python train.py --n_experts=20 --d_expert=112 --moe_layers=[0, 1, 2, 3, 4, 5, 6, 7, 8, 9] --vocab_size=32000 --optimizer="adamw" --batch_tokens=65536
Below are experts of layer 2 (counted from 0) of a mixture-of-experts language model. Rows are named router (the router's row for the expert), gate (a neuron's input weights, with its number), up (a neuron's input weights, with its number), down (a neuron's output weights, with its number) and show model dimensions 512-639. Each number is 500 + 50 x the weight over its row's rms, rounded and kept within 0 to 999. Numbers have three digits each.
Before each expert's rows: "comes before" lists some tokens at least twice as common just after its tokens as in all text; "gets" lists some tokens that make up at least twice as much of what it gets as of all text. This comes from a sample of Wikipedia text that the model never trained on. Tokens count by the router's weight.

# expert 19
comes before: "\n", "-", " ", " 0", " 1", " 2"
gets: " |", ".", " 0", ")", "3", " him"
router:505529466506523358449633487510476427467500440409516542502596544383477513586462472582473464463435651418568543513346532517453540559614480515483438465476470486479456524472474379516476489431559519514604562492439497475519504511508520470458497408573537563556440480580601418495506516453533459469537463463525518561505470496505538554452502499589560512561485506483484518539552451436444439424520
gate0:537518458527473620586438480514460542441463477502520522481490505539426509419499464548496471444514526479507477471501525470423567610518525511475568379493497502535456508559500437601432537585519474511534549491395436622534488506475443566578510386512487549565536436557464462447491541506515452555544516566503504505522459515535463565531491444543472580531309444494478524543565483463464464475632
up0:504574446515510426451465492408517468445486573494487555496496543454509490449475475572517524480498510487581453533478502569568494584446465499468499455542516402452411486486529454501499480497499500564470541570436513467589504524553474569546453469427573463551474555480447550453502501445521430519506431502486507541515497571545426439638402439479453515482470541470470500461509443446542481503532
down0:445490490471576438512488477634450504443465500502473451468541419493503518481417453493486480439471540532492445543438421460484513472510465515425453438473576460543510552503491503515437508470502410478515464472550455466458496545519430565457507540545448508548435539463410435495488511491556476423473449601479434417464628520527480542516544515461431478543493484543556556506499471419434488521540
gate1:501526525441555448466485387536562477420504476481411465527500548503492473552459481525451512509442463524429424515465462476581510430532517457474511480507496426571439560468425506538487510496574421538593523434578531552500514550558565542439568434522549502516473493567494463526504513483546489427465464568467533619528509508525436598479540533469536460520448571465489526575503515497423427432536
up1:493558558464457555492511530463530559500482432431597419470534558492500456445511476600487425537482492467512629446510465484465445518540428487458496395445475474519513482525424414581517465478508539548422474441490596509517528510546475474552466473524459392484558476479597574466431560475522594490451503479535517498503552496499511478513483487479455517551441473472510594461491435507469551487516
down1:450496454488550545511525582595423567562539469500452507545424464524591459542515545508587545471514543484507520486507538538459420438503495530582464527544490486490442455512537553525481486392482549529485449625549522503450453432491542512524508440453482514577471494515449464520492505437514510607536515582559391404528491534512515498505471519587483507528538476415453625571562576499496445546556
gate2:472601549598496489497483485471612451376553510530513461491549537433516511487623491521496488515455454517554526501546514523471516567464492500497486524581574535561537427475469479552481500484391457583509520425411528541558488569443600496472578527558473522494497522440597466490533534474523412494483468468490527578549577518504512438507436416441573464537533449448540439473521491531486464426413
up2:453480460533497530584481431473541449546481555553435559527571615478499522457530575485469422518512552486419531462538504475482547486556463561460442535604488462543506598542518467515378453506421559515468486524445624547495380426492477492547581563634527420526526591443378533428525505443462562610451510488476431477500533510581493543441419432579517496532506543529583506460530442475464515521500
down2:529544516521492548435406474508492497561582507524475498549465570599490522476458439542510540546530563480454485503591502503427517517475463522523564460563492488531520521415523467477479456508526524477507545505509494517476484476530524543493502537531505543583615466461470496509508461475536455522473522523476495541431571464459447429495508493447491510415460558500470568586537475484523464544532
gate3:455566468441445510554414475559505470494527450547475467435510490454550500589475423625450484504479607521485473575581412450551339468522525558339543537514431474557516488527516516464423482562539509531458517508406463489602438463521579485468475587535503527597494507483452556539522475450492622551487439512493511422506454476456404452499438506516488522536587447450442567503377487569471553504349
up3:432458547454546364425441507499513439426500440485553535505477439503505499480531540484535448523508495525470576517504493540488480541546629471529473514631563463450573527507533609576577583572472416600519486532466480482545501561502512555506528529517522481489571640488489457546574543502523484455495510467544469537586517569507461437534510397444425525633522596506480522446445465400490533502467
down3:492439474406505490492517442395445527441442450523545481541451470546521487496503455373540489484477544533454459448490489562558442509455502503542435457541480491459492474572503481467482475517579499498541528518591452547520453537557480563573526491558422569440454611511498539538538493476421427520557511518490527458492529481504453471480434563481446609463563446520540518529461523553484515434429
gate4:474528479587504459537547507462455460512529517548516476504452594523480533468508468472528478520563536457487487388402443563445503533410510494510463510528421444535525544479508456460534452488577484438578419476432426456523452548581564473434511406454405449447494514445546541495543542439492474556491515551500489530479532480481531555625461473448510488514555503378458406393604525558474514518463
up4:420437469538510396528455592590545581517501482510476621491525414552426436397423525577505473463534532572568457463499531510457481507432575565504499487463563529519502460514469542478429497379479562547549510450587493592560477550523452580579606430533534553479478434456464478503553550511560526535518516514527518540532470516506470540517566541555543519463542504473434530526559492525489552518635
down4:479488458444550477525475450431570450572452549472543477553573582482564518472521538582489476502513453460406473496615531505471483482444472412508484391478490479572568549509492535636529460428544517481477471514526491423556484546458584394418549483499462474495443490451451545502501482607493550469568505524528457477544541533511519528470403568523564537445579487522534464518490504473450446511560
gate5:521426503469520477542502518421517488478505494471492430417459515587517538458385419500504488488461429491514482511487483461473517379498519444530433496441535475404511530398573470591501489444544465509439540542463568504481544502558510545464452443457499527521432498499482525427467444501555494557468514568499498535404563542509473488553510543411447514518485515529425524568482559560507556503512
up5:456486496410518494522460458518483569544566570523494558549410509427448457374546453493471451559531549549553442538499523560503508557559492440491481532411431489551462518449536635546429511493486456407535478436482484566439454516519469445522471439514425516432409408477485554495447481451556398562475487570571461518451528403548487542479575470529582601498522486528514501581529430425519515544548
down5:492473499414437483549582578476466455558403535513416499507543510477480519488530602429503507605494541562489513534452504573460454566468462497458464510527490455522454513543613575557492416489549588541466598504465541533520561496421512583476521448498466517561431516546381459530371482554516493566552565433528492513461493521579498512492469522482519565548510452598503505451450430503398470457604
gate6:535529536434479492588494547428434524516505485504480540554495401415563433461526441510517432510442537488563571481456532498457491430522529436464454468531500548557487480465453542490484458397482554468533422475492547489581501440380507521498493489546471604585484482562449440490547475453502533393541503575538452532478551566452484546512535554562531532544473554423523467428547505462494506464480
up6:554552539539492512432523613552546498444459448574460486529450564505504449486519513505487372503504471491559472513463450457544580486542385433632516451484493502544509545453421508586531469373483519520519519446470452510431602440522354502515514555517451527459438511513491443383478481482452473480500504489544479520592527506482513468554511450598603519504461541499506488481547542504407460459515
down6:512484538545508552492462521546407523529566501549492425477553497537477494545438546512536541531597522509564602486484510443508509472399488437609537573483579477464566547374496461605555618542454439532515428518469555534519492519494568475512490452398406486480529499414441569532534549492537424468512441461469463458428444446495451544510592565548403597504453466484515523519461577464439557540597
gate7:480464517522449515586444542508521519488430421548408512545476451594607533450416474452573613485461535512421447478452489449512482512581574466441556512572466501494573471520415531536506425532421431487552472475544423439495540498504446489487489551470559490554413504435498503448473570474488568505513533418587573405489430446497596586479542511514570533545475560547505462518439498545425507429434
up7:464423471527484553472453540477415560545602490501590524548471458418534563489419470498464549490460460458412483531454474486462514541443558628537486553460491533426460474528473500526461549521481456487490518453490483455435488483507423626524468490416488537407508567470554627448438545528433482448416540556380528512624480430548520568511486548452367532525587486550493487508499521438480467535532
down7:481612474488541465534502537478424483496492444491492523485492499464453550465505501510481518457572549493481444528524567415567558517534499570601576440488464489461468391480504484435449543501459548474514514469557557567457539487468456604468477486537492491525483480502487461463507446560527613465549579561515560528466541604444537471471488429447556435561524535576441555460501490337445561478445
gate8:470541445511578447513588485558515461516480582507513411518497550476540578549526410501443513569332535483491568521508473446525433543546579505398534436516559454504441446496529541498447538497468506485416485485542415456517517459514504461481491476487412449519475449493485555473549532519487539463582493432513591565503564515573593535528422587447452565428498522506637540486460476404522440488469
up8:535326487471566453525520369476482548499561525446515403529450523518513573498536528462554556485476448485481414504480498525437540550471529471474479559512493508554497420489500520435576479399476458605466500471478540561503478469458540471472514526513528466527513525513576534489562402507491429485503515533443503507451512439491479553555479393478562533519443532521414443478443515475474485459475
down8:509521421462470474533484576525413515497492507494423513519480493469534521613473474524488540514527579511449545561475397441391559477481416506426486525528545503487485514520453452481450491474493484470450544435397489449431532499531569470450534475503490510561535508541420540511497424480548523486540454479367456509582507582501522415502542521539490447501425439468417609562441421470555500470499
gate9:553515493485496544544616539419463585545459453575444548536447520603508499470509533583531544544399464511546512456492480475524482446541458472471476468554496561518469484441544431443482462370526503589423478494512558563498510492544544428587533568475455502490515585449441359529559528527499540506538657485509491499607474628492499553527477510463547533480514591500478451505483491515453498414505
up9:459455470551538533471443499529453502471517639414557416465468441607448472479431536520550567579560496503528469442526473515522504545489574485483518526536504541452529586522511511488553527418455547495553482402548423556429479471455457562497460494642469567519458442533507452496403495531538552504544583498515643425455571393472445455468502489498419511494507496489539598486550518569491546519472
down9:460428456550420475489447577588549475441444459502461544500495526381518582536463407481458496460490552428488406490497490453440520497503575530503506556459512401443506557423476487517571528421479588503510439487435447415561487412523498498526536477498532475497567512383620372436550526484308426426398393509430455506541421475578509451451522526522525495499548544460519494492503430585477468519460
gate10:500486464595508456427504425504619537449548520433400472548502455534528494441536565595423510483483543474435509502556546508466501452588513572509500541561586536486492556466552513514542515411491419442525536536498539501509497472495521498403524356405571483588529449494548503503548529487486503457481584380509535499592524538411486542450495443404522537485574443459449549473504520502456437529442
up10:472523369492426321587460505477488472526436475546549580480495545466494599415486495486491510579520485537536503495583422550512487476473497447464419563481544451470519520525509447430493530499481504541493451505549519479502437500569533522562402665585517543457560536459469551544523501561457567416538502496552577433466494520525485557511471475460487429552500446450568567436490525604503574455477
down10:509504444592466479588458508513548487407458493536490521594494468385491496536518467521430431501489370413513504377482552600600498615503465518451569466522454529479504466543466516502452560534509567477433604500515459525492451505532438542505569489456467524438485529484459572480521427568485522500526464447534486563448497471518460572466521443556540417539486497432584522459482464585503604460585

# expert 17
comes before: "\n", "-", "|", " ", "==", " —"
gets: "\n", " |", ",", ".", ";", " time"
router:507580457547554519504576489513506447475516438428478564505584543399528514554434446503442509501422577442570564563412532478460475515590535498473515516401491473544457506463510401531503492432542492510534522513491486496451536567504585452445482445555536503520461525578621411532496528468481473486538450485539554556486378517495563514481460485538603451598490552456470491562506470443474469449444
gate0:449561467557558539469552539509494475469521510507529473463501514477515598449517375581494606538389547538526489543495484506528420519455608458476594525455474518604430450436573483482459516427422584583447482512491550501507519595552500577497555495526436474562549608509564459595523524471453486422600466545515505436452465463547483421534501461513624460592512570493515444470554523557544604402422
up0:468557452576502549495523594486504432396506469519553501455524494477445547507465434537495529572445494551554547454495441496548453495542568540515568572505524447520493506417537526484433492540396554546493499526459506503503568550520453537468613392522458457540545510507527512558532472526429544506553500589562511456399432488467500510549460474469486531512485533503480453501508493574540562388474
down0:506542518555505520577478566489509493525578476517419521481466543467511502584439534501539454413594413421442354494550508512473540483495459535554547534468471508454496559558535479482549515479526526531506527435529474473487428436580483453424491464446486519513440523333484507480485447519476465578444528461467564573466479467546601439471553474505512497516551503448482560517540423466450548574527
gate1:494572501483483551313450457604460482440486617532402443555423416482363505505526380540486471487581520462516468465566589443436520507611503452578461475458510507547479451407539451572469509494403474525504489525598483513416584539470536572503561416517525500462468458538572416434535411558399512397453551511594606533460456506536613507518546549458477479507520453479577437504497377482450540499410
up1:614456553517459518536505409459423592586575464455544532492496510475639524547552603444459627482477515471359458466560444524520484488578557517469568548516398463567540500584315496519501601577482481451399509475438455540563608489521502451512507484486543521539414582443512462563588520427464559564433510460487487569578525520554541535552461476489435432490511543419484504424435449483463401513507
down1:573476505542481426518466517459458500531584443538491534557467461414563401494483446509350427516614393528526525550554530484486490500444537566630555534488586520402472529434517494491508418469413513510486465480545513449463524597505500521436494459441553430544511466374404494426597430495547505465571528641541560512530484555435579510468551521557458469443503555490530500498577539398546472484482
gate2:437446525399495550506435500481581575470610574483476419502458408457484402547527418514454435397423466435485541476619443536554500542566545504447443583476499447530439555548501480526530493505410470408507488554433516503504504582590436574463485535562570496527524541516459608493557471516480530508545420491520464541556569401504436422501470538565463501481502511545512567415418453485487524493592
up2:581449438455581470484408570516478533444519512441539432459428480446498512521542503514555517604555415432517516478464509528500530427493569556506577495592485518420499583471554582555523525493490550486486478488432464480449562540449512435432493587474525523479477505459507478507482428470512539521490463547524476546538518477555495537559557524516503624434444471455533604460566577632621532477519
down2:478503498534567458473513577496520435550446418464430538495460473456473538480515480455468533536566402468413536461406522525538630496488553425513402457524488544431509472415437555427498412574470534506501516506473501510507610452462466473567518515518474509485585433561592522470503546571383501529543440527465459557519495512541486478477516502504566513545520450473545472478449534390529586447471
gate3:579491605507423542427483608524481505531551487570472467491469495578518569422545608457508535549540552453443478517456507408499498462337549573508481617471473596439438513499435503550465349550552532483520536533435484491451468456426542577525463533543474518482486494488507567536466367374544500499458449560539468484603534470503534491535530483540554507433553543526491434587503472453399403404516
up3:489541541413420627493467488536431513514636499452509473468515400496509484415514506446483424404505399402482515489537517430548522416509465430482476474502496495495378535513477467514437470517459599434481534448490468531459463472546451503527447452538494468473526476477496516499588561519484490469439511480487440519371517509554616540524503594415473500421518494543623602482470508503595597478564
down3:567516455486529514525406501557509468440577522466530470465431505545514479407448502588458506531530515468459554511525529439473471524391455526438549565453501524547514456539544427442484531530551388518618400456618447548571545515462438462448439476463519585429383579459517553454580574458439470535606490472378514531527440585493504496457398509417472514579430505454492503481519538506498494517529
gate4:547544449503459462430507519547420535525534540449542410549549504460493506491500442607498493537405396517530543522390487512493483443531409551522543496528511491450510536469478425521417505538517512529513376436484481427467489544525488449483543522606411507556568468505507462460539503486441491525645503554608517541508490468532509470490527571574487483517534564534510517503533506570479607467535
up4:394385466524523510427491522531556503501476417491434547591557419562563487442471408592521542505530504525508449422496614449442452521442567547484516561448417499507492466482528567539511547467517593488525540561574520571412484540605484533515494488561596480453461536486504501526461362532476504462430489498549534494476455534414520482568480511508429493468517497478471513476548478458420412433511
down4:475502501507534505552570500465496590477512482501536558503464538493504481471501474420576543525466606470569503464471605477410525552489429518493473520537472469465486553572469472510532496456484470457518373461485518440578447611494515468482482507541495592583466535510412504529486429456519429548506579538454507570404484492501462484436533432504471461503481547521566430512524471484532558449407
gate5:541507516447464454521576408491447430460446402432484405545517480571529514451578433573578511467487464545503547537425524479406426368558507540489568390514473496582459473526447453532469596481497544504410469460508518403512473441473482538453510436525607564506449622480509540548515382582480449459502485538426455561613528610481455428529454576480529518490507449481432498540544514467468417508521
up5:606522461511538393528560579558563518485511506538492533549452428528487551517475477481495504538541512594488466444465492594539481472422594502497618504505452400592476482400501490534588524445582580475491439461583456469564518512583406462478496468505608541527501534499484453469581486484549525481507491511531620491450435467480587573474527561517476514477480497469388574523499481588534543517530
down5:455529588485587549526550460380567562464489409492565482516495514453492507496536587469509516656470537529570455540545510486490434542435496528519451524520474589566524474558467457493462484479521497498414551568438538460416571587402477516442414505474455541473538534431510439510435455460533482473484543491487447493506485569480512506446484505463485444512491524468558465488516542505434516490449
gate6:576431464445493526469519410481519532442489470502470423481444458469419458382595457459507454508495482509462452516468434487491456519495513494588458546461491520500514493585379446526465492487478405499495530526483481399522518414406496464449423429555534535586502495493533409462620484484472513592561487499484483558615538580380432507525451531498407433497508441434511430522501510520493524518516
up6:409515599560553664442424465474565461496455627506514471434401429562473446487457546508488507487474459471523563523576467493499490536527462499566488590497484508459615493558478437541446481545408519457478525507447454538487574495440493471429484482442470460574484492512539471532611559446397528487471522469494556521488441492477495490526491452438463491451545507420726514509361450395568629522460
down6:507533451520525484580523446471488518448521523528520423500473562510505403574440454516432505543388521414516458544485436481439473424644560538506392513512591462520503617468508579526496465527494498528568477445495446531390421550484554447485520493476443604578559501465530505558569564538544530489517452555509490471495453456457423490503512465545579468505497576481494508489537489533468497485605
gate7:550518508404552505488542484446555451483512586542465390478431526411495548570595460414466457469449494360486526561413418466502441503497554527437553442572534478458465475483460461535500481467418457432455485482507474455484539501550525487473514516502466566499447512504541515478505457574514463537551487503491478508393561466576550496536509611551552494532445528483526456436489458504467466505429
up7:620459562520469468515503533491535454392476428503475513488539474545446469432489541544538477469432506475485455520521486475457454493472470538406484495482415501404429474562554454452454533439459495545440492497581515457513495487485446458433436425505435550421555455508530523544561507520528511533482478517614509570447478384493460486654493513445523458540472538506553522522520470533560455574521
down7:477500446445529496513428471417490479487452534527501477480525489490482465462516544460419475532551575497513500488586550535450476475514510484482529553545551531508485493467439526505479520556446527410461555548494468504447524513505427545428458563473490453440504465373480488496507551550514501516557592525605561492492541524473496427563531472495424484575515471547550415512446512499557540406538
gate8:501458546453540504494434399505515498482518454493469566548463493456532442507434588505509558481527519493470501461524477499484491560497537529460478652513428539571536443457483459493539385499520390493517483540472499492481477470448483474479501539534589540582459413508444505515488501450483437533503545541557404503573532483467507531407465419468509465449514385488541594503366606472604484507486
up8:515562486481543472529433530434574543484495479506428560497492490588546409545501448526554430532492560491548411560542561520460440522500513574569586530539441393493470516590570535579488374470530468516455557534463571551450521500428475527449437385543516516537371456523515532447499503560559498559568458522452503471570535457492480410544456426543489431504434553506439598497482511513542433650465
down8:595506540518582434547529526443529446551529536467587503464515513464476452583591393492591453518547499463477521412361597572496526546491540442488517534498548445533515545514494460437524548447471535497512435464533514507415510486482522529477565475432518505502456464494508439504413453454593474622512511497509499523492462481456564504499544514501469470540488577463467466592525490562501504487431
gate9:569606506446503536520457542546511544522463539452518561491526386446571482611445469649525418543546432445474494533443462542430490550443514551491450547504507427455519501442496435421554571464447591443515405503517474516543527562465445515489514479451583420602532514502491511485561363456487527537493504510559456465515496474486433538510396572479445533410474478475387495541434507542399473428571
up9:434535446507550521549501567529501551523510520495545455413471461398474449417401572426526525561562503546434547504532408519484492554407538540537513472483485414501516512512507522387557518460480524499496510444504436564450538526467508519444537446395552486550462499491518544418488495436537533490445562586638461493427486414487483488607389532385487464515520458457453408488436517645420487483569
down9:489585552516419536595560549521533479558488537554495505566478585476526552460456550500467537472484464427503499554467566566454517502443453490428507389476542471475534469517462463406431405535465504489503553487459498506439459465511497520586522523554574540422432583504466468511428440448477459416484566543442479544498551385514422518449502569409520484488500543526516457476553537549515408460482
gate10:441519466624496553501602587472414459550529488499478521481522473461556503518464404430518503492469529540526514537507460463499436494472529486481573538482478533574505486497612454505549484476523508579493485422526523509437442556468514539443503528518503456526464598491560488480541465451462474494545529504461517437455420457540514482493476428475635467620497573473460486537505519482421565404440
up10:555453552362488447547407413517571547501529535481480478504499519529426441476571628551532531471509449468465473434508494552523559512562504522489444467537537443415504466562377548506467504552479495419487522539481472497556535461557487469508537478446487531467554393531458537540479482525530524505490492502563523540544628518464446549532498590507375556360520445545542536442467488525537429550548
down10:507418508468515493474545502476516492476489468501475496520496519523482462414501466560503550512443568473518496465492483525533505523466508481494563511526504429491517529502460503533507501510515507479536511535491463560510513477517457561502556535485533573492525499611488488485516462531526477509548458573514493508532462547456469528471540478539489570485448485505450467475468485501511489432537

# expert 10
comes before: "\n", "==", "The", " The", ":", "==="
gets: ".", "\n", "==", " \"", "'", "\""
router:526613546438471382495572454545468481489479398388452506504577565437437531551473492593445486465422590486589493523385544469466547420543471456474444462499423504473502521500484417511530513534570518525538504531426422500506480580562513481414478389532551626504384449576516417426431496430504518467461467449555453564543429463515521562488434497539558521516454458496500464443572508436323446489520
gate0:430492537619552604562433504543522506532512500520553592500428536477515546594496458431559434514486394619474444439449531552458484555551535557580504540548510493477511467581556525578510498509426535562440512468499492586504508496510424447469593523533460437511545430542434552536499440513514511505515516574459550513492455446559546533533533538358477530510489464517417523540553471416505625493529
up0:466559579555480414547668486436448487492533475442472495528559555426444480451489480475486495556421536459526559460462467490474586516406539506504523502514456498566554577457486424404497493439571497465389494493501585479485421555428478454512590496405449529540489510497523428456539571457510461470504419489538419467548551597472411425485436472535507466510536543585483521456490530492448590454457
down0:620419484477472467539605416480448564502592475534483480431458604522524489511528511474470548523519568499485465478529532481527548445488497507565445500453571490512493526499508498529590519534511489485466428496457535524556552442375523557496460512581476488486540431441486514530488501508499484516451549455442601460515509418488506423414496536500458400468606504492465536510501465505428541441529
gate1:501452453497503486473547528562489515541494434473464378525527560593571525444546537520477518471472546538468524598528432487498508525608451495485471508555503493534543529480649496638472423561525465501483463458507532532564530500443525518521517475417502447534522542554586539456498577539460464453522651565499428512444591546588493479489529510541471445559540571392501498424486481498519473461425
up1:646429569549431509456545534573454514591556508466576437477542483474569464430460569580525695544557536552535435510529495466417458483554484482498559455471490533439539479506595446530540492608457427484456445501545493559479494572489484461468469500545486512566400493486579456507557415486445498405511545487524438437540546488496519509522542477460439381462489498439469489575497513560537515550479
down1:480464494479406476431491433503487430433437570494403484515510502474529475517506549490615441482359461529560546459453558538480450549480494532478505451490560490430478560566557588513549457482499455455489456532595534522457489481492390549398495482480417430526539508605495475569496455514455342503527640557534473560484485508520590509519553495521589491468525518583542488434490505454461433496498
gate2:551522514528564443469418511504528490559551490455529479520459492514675450512547560488485401521528473478530471504522441418498545413524508433443540421494458568485487464414511452494526567554510526472578578504435535585457456530457456503432456496442601514567533499506461510405503568459520439524502533517526393513456519421520485435523495414415533576517513435427478576535506445505451579486507
up2:454432496458511470440495524397501520484560426582497489569483574457514520442468513500624505450470463492463529510479559496478540456472481495435594546472520438517443475449599423390509577462500535530545462531441436491446374488481537495485463484502607523542463556508512575472517507446488523483558548475528538479444506603466436461474467395419533480489523470432421536466513491449476432537530
down2:440457500501542506580459556519523564516586489564478471555513531543441552497510552505442441579479515518577436588534594500461521524490469510485536565543472482613438500493466525543476497393473536488507526565522444550450512463410576347509489480527427563475522487456502534549435570503564406522516516503467505456407538504476526453452537545511518445514447424533493559498548568461470454405553
gate3:539542505434496456502472489495513535444510489564356539534580569484480475455604537509539486480460460542498442493530441576408535562463505512482519598494521474455432442546520484489522591475531441466460491563459493460509431496437492548478517371463557474511424539490489687429519480534533508470493450543465426508561475506544426483501520398523513496570502567562470485519468484463447405513523
up3:472481532438509509483476526434501479531518533499508576499531453505524494444508463546560524526530465571495555466510458527517546534522509475536432531519538566499540473521559489502522560412496373559488418484446452455567469503515447436475489491511566479590523420561470433504593452535399526462568470514544564487445492538563438562475473459483505464539515499494477479445493527418546549502507
down3:506574540510550556441532545521518458545471626549545531465527501526472472564520449497497518517462557487506480438528514495637568576561453549505412405534421514453520570552450463452453485502493491558601487398547576555547489496489538506523535512461489491531478470574502360494556520457430545598470511537460526568513481461620482375485545442491528620485467519464481400450553449510516480456548
gate4:442493538495467527520550474518556449475480461459449479476516453498517567548553451522484570583544468549509481547421495498586628552434534513561469509425475390565487521520466488476419532579552463466537485582526547496503527560463481468519438548527468389515486474473437386583515468560463444501482435473495497381548476381485433557523538545476517443464488484529441591477437442508453507500545
up4:505541466463596489484526488445458518430534620539547501526531547571503610514453390545480623453555562524414515508468494557466620505499476473508606425543536591505421483546519639551490544439478515448598516456554507505506513573476528436531457381432524579509538489485542489467465540498543477490516453504508495468479548487476547558554493559424412592534535486495571477508615559527471490527464
down4:525490480463549439480487489477514422490458543469542468503546579504536459559483488542577527525441483530479516450477444404497563511513471432554400465513449466503510548510479573572496533545531425516491404514549501510443492487511538535475495528550428562519354479493467411457468536480465515564479492484414479592552504511507485504482470534525443515446560535479555466447513448520439534528533
gate5:516534487539451468544439475501532480497466552466482372534490424644567502436459397490505507392494424500429494488582481449499472503516495510438532568583511533496478511455448505587464488613433546458501536487521449539460518567497486387482575465412581537530419452474405517402471475522423495482447578491456489481423581404530536454472506464528502535523574478473470556477435509400511584458498
up5:442520602601504498450494506564487490516523506448505489536474474409512476443562579473623467535479550483551489517451522517456480535493492522525498420497568450535527525510566564453574530493587450553519532468531561528470510489500436516538577516571518508538535528447496520446505419428566486501625528494531505455463463548451404542550508523487538530615409488492496489524535501583504461439539
down5:463511573533498576439470512504549552489455521529467496450562495429450404392558478471488455477484534533446404510459576453527433478398396606485532475495471424499489509495510591527577466517518481475497491401562655526579457464473357512506580518470523416443569516398465571476515447531497493489551502545532535540442542519474515565480488455455447531486530552469495478496402413454534515501442
gate6:442549531476481513476407547464551482473555599416498561517526422568479492484478470514481499508352393368480509493492479434542414465452490548599418472530542512431490480485431468413548417557538547590517492545441538499548504444473458468488490620494474514543553438550516423592533444438443565549485528474495476481478472559433493567433470462500493435527535528449586531471443445497545476445565
up6:553459668532559424487459570499394550625517451518476490500435488472455537480437462596538492451501466521497491429512526505512533484534482494430551506457478565447639496484420431530508508477505625520477428533433438525499597476593527411496440554481489558562415459448522380460544510456567517444500450555518570526438439477478466473538496411519472525411463472521401498555500477366483511474523
down6:519527465522403499469443502448443512473526543463559504555460558435540567400494465473513567550562550490552497458467504448459445517546417589479472538499476471438478479557477555516441506521541521522521519462509515434513508534499466486497494497528606353599482490664510460474522496573473528395472545378469514515522518444518448498490543639521547523495476501503449564433468473524546549503480
gate7:433558510488478505541479516501530454440523593553457577424433503602532492539455506444614495520498518580404521484527476546547486502441512494552554506545516526387421506506581504509482531506453566540467557500470470536549486466506497591424547435412509507510563434476459576493458490638427481488462425500536510490531545509567391505492464480575492497495568518554628468553460500444496458452563
up7:484493553468500405506545579404413414445487461462467516522535610570591508525522546542567521535456562449477405575594536509463438436491549517587537468465465540419533428525509465466534508487488533591494526621475483483499521623542486557482450511499559554446448520539471520518426534477548437447449470494472371528578449470549486482497457416555455389476510493479589471486549588517471451566578
down7:450468484500470433547620510494444505534519470487523514483537563486477528526534561548477553502547530485384464504498449407429447539525633513437507537504448476550472451465465477427457524504545482576473494542510466456493593457486573429489443601536513527433531496447460505560469486490513443484492520498474448454503447511526488552516532628511568418571548465407490599463584548559440459474428
gate8:467488516581571442534543445488546542513472612417554473540604492552502472485472479472576518544468538474577509525490495538478494391563419505515550460502477420414515491548428468472459549566389466493535539544467503471590507504513534438381555526387534461552564564468537475493498501464454466543479492555601497510538446512552457551440475504594559546448528549530657485564495486535356519455587
up8:503457477533566488477549550491477523570529478473531569517461489462487524481560597455541493478539441523434511456560461484512501531447508530488526518541495514464535525598471531550529499371514399508457553574606612431413551512534515560568522411595474493482529432460542589593530555604556523491367467423470622481507455460473554528554601517456481393508458545491528610460549487501581485548470
down8:565504542468486574580438402591519494526555430462481462500561542385562525599520489568428513434542472504468561509473554519419508424431429518540531603627483446491509516510375495531547418496474502445538410551469461448513461543523463471592507440507503470601443522486509494447543555513516535443539576522495503548507531500383534501495511535523457526521450549534566505614508444393460537473544
gate9:599486495538526531456527576533471595605521417547527582542457398401554504458491477605446515501452482517493487514463471525550523473564506492426535544486404501571560500449539582609514358530582520501420487452516480439486489558573509433567543483559508482516477566474420470535535508507511489450448475591490570386501514513549494500517517491451579572469468534430495579530464453489552530505520
up9:513556383537595516489484502456533496442491525496599578479413504500502398494505545482431517475511548567602418542518479543528542551400535463487555479509496407457517501559533519578427504539616431491452455488497408420475497575564582567521507448514454488463479514554533533473494505563488543479413524538499504542577493537546469526607511495479449522527577574533531452523506413518498536542482
down9:436560520507634536463531557431549469499496507501540491457513527447496494547574538503427485444459439454555507621526454523527479458516441449511445501532534526540639522526538492501498428512457440468485506499458466482516517565581534489562541453473485549599494463569445477477536503477482401459463474468513541503545539426497574486574549579561543509517548515596592509487594428502537563542534
gate10:583448408508525513496549432461488557430582502518421468619370552452533469494518545510498494436452503508418466420495467409499492495545561577435489568511465475544495446492544509485465498482521559512521440494532539470524479542495477519518490463541569487544482551452528429448494451526478470566512477481503571519484520356551455536536434542498432485399443519589496524557459516496529423462499
up10:431489565436528509464399490448518501510482434466499450559475523502453416439498481514452456411513573518537514545505515527517464445542459430478591504599626543492534527488432517435579440510540479613529568585474535484520489507535551482537529464524533523532506591440415535539445599499487570502555543433519569506561514501350514427509556542510587503586423492444418513483482521486395488479520
down10:399478458487535415459494561554434424509559599554588487533424470569519510559478587557505475521528550536423567460488541492499536423615468580500465451580545479540513467470524577468450549558442435502575388518444553472421549480544487529541511581499536452484578600562445545525508524430525474466420461555556588507592490497534538457489573441475530463516474524519545449538548445489479607561598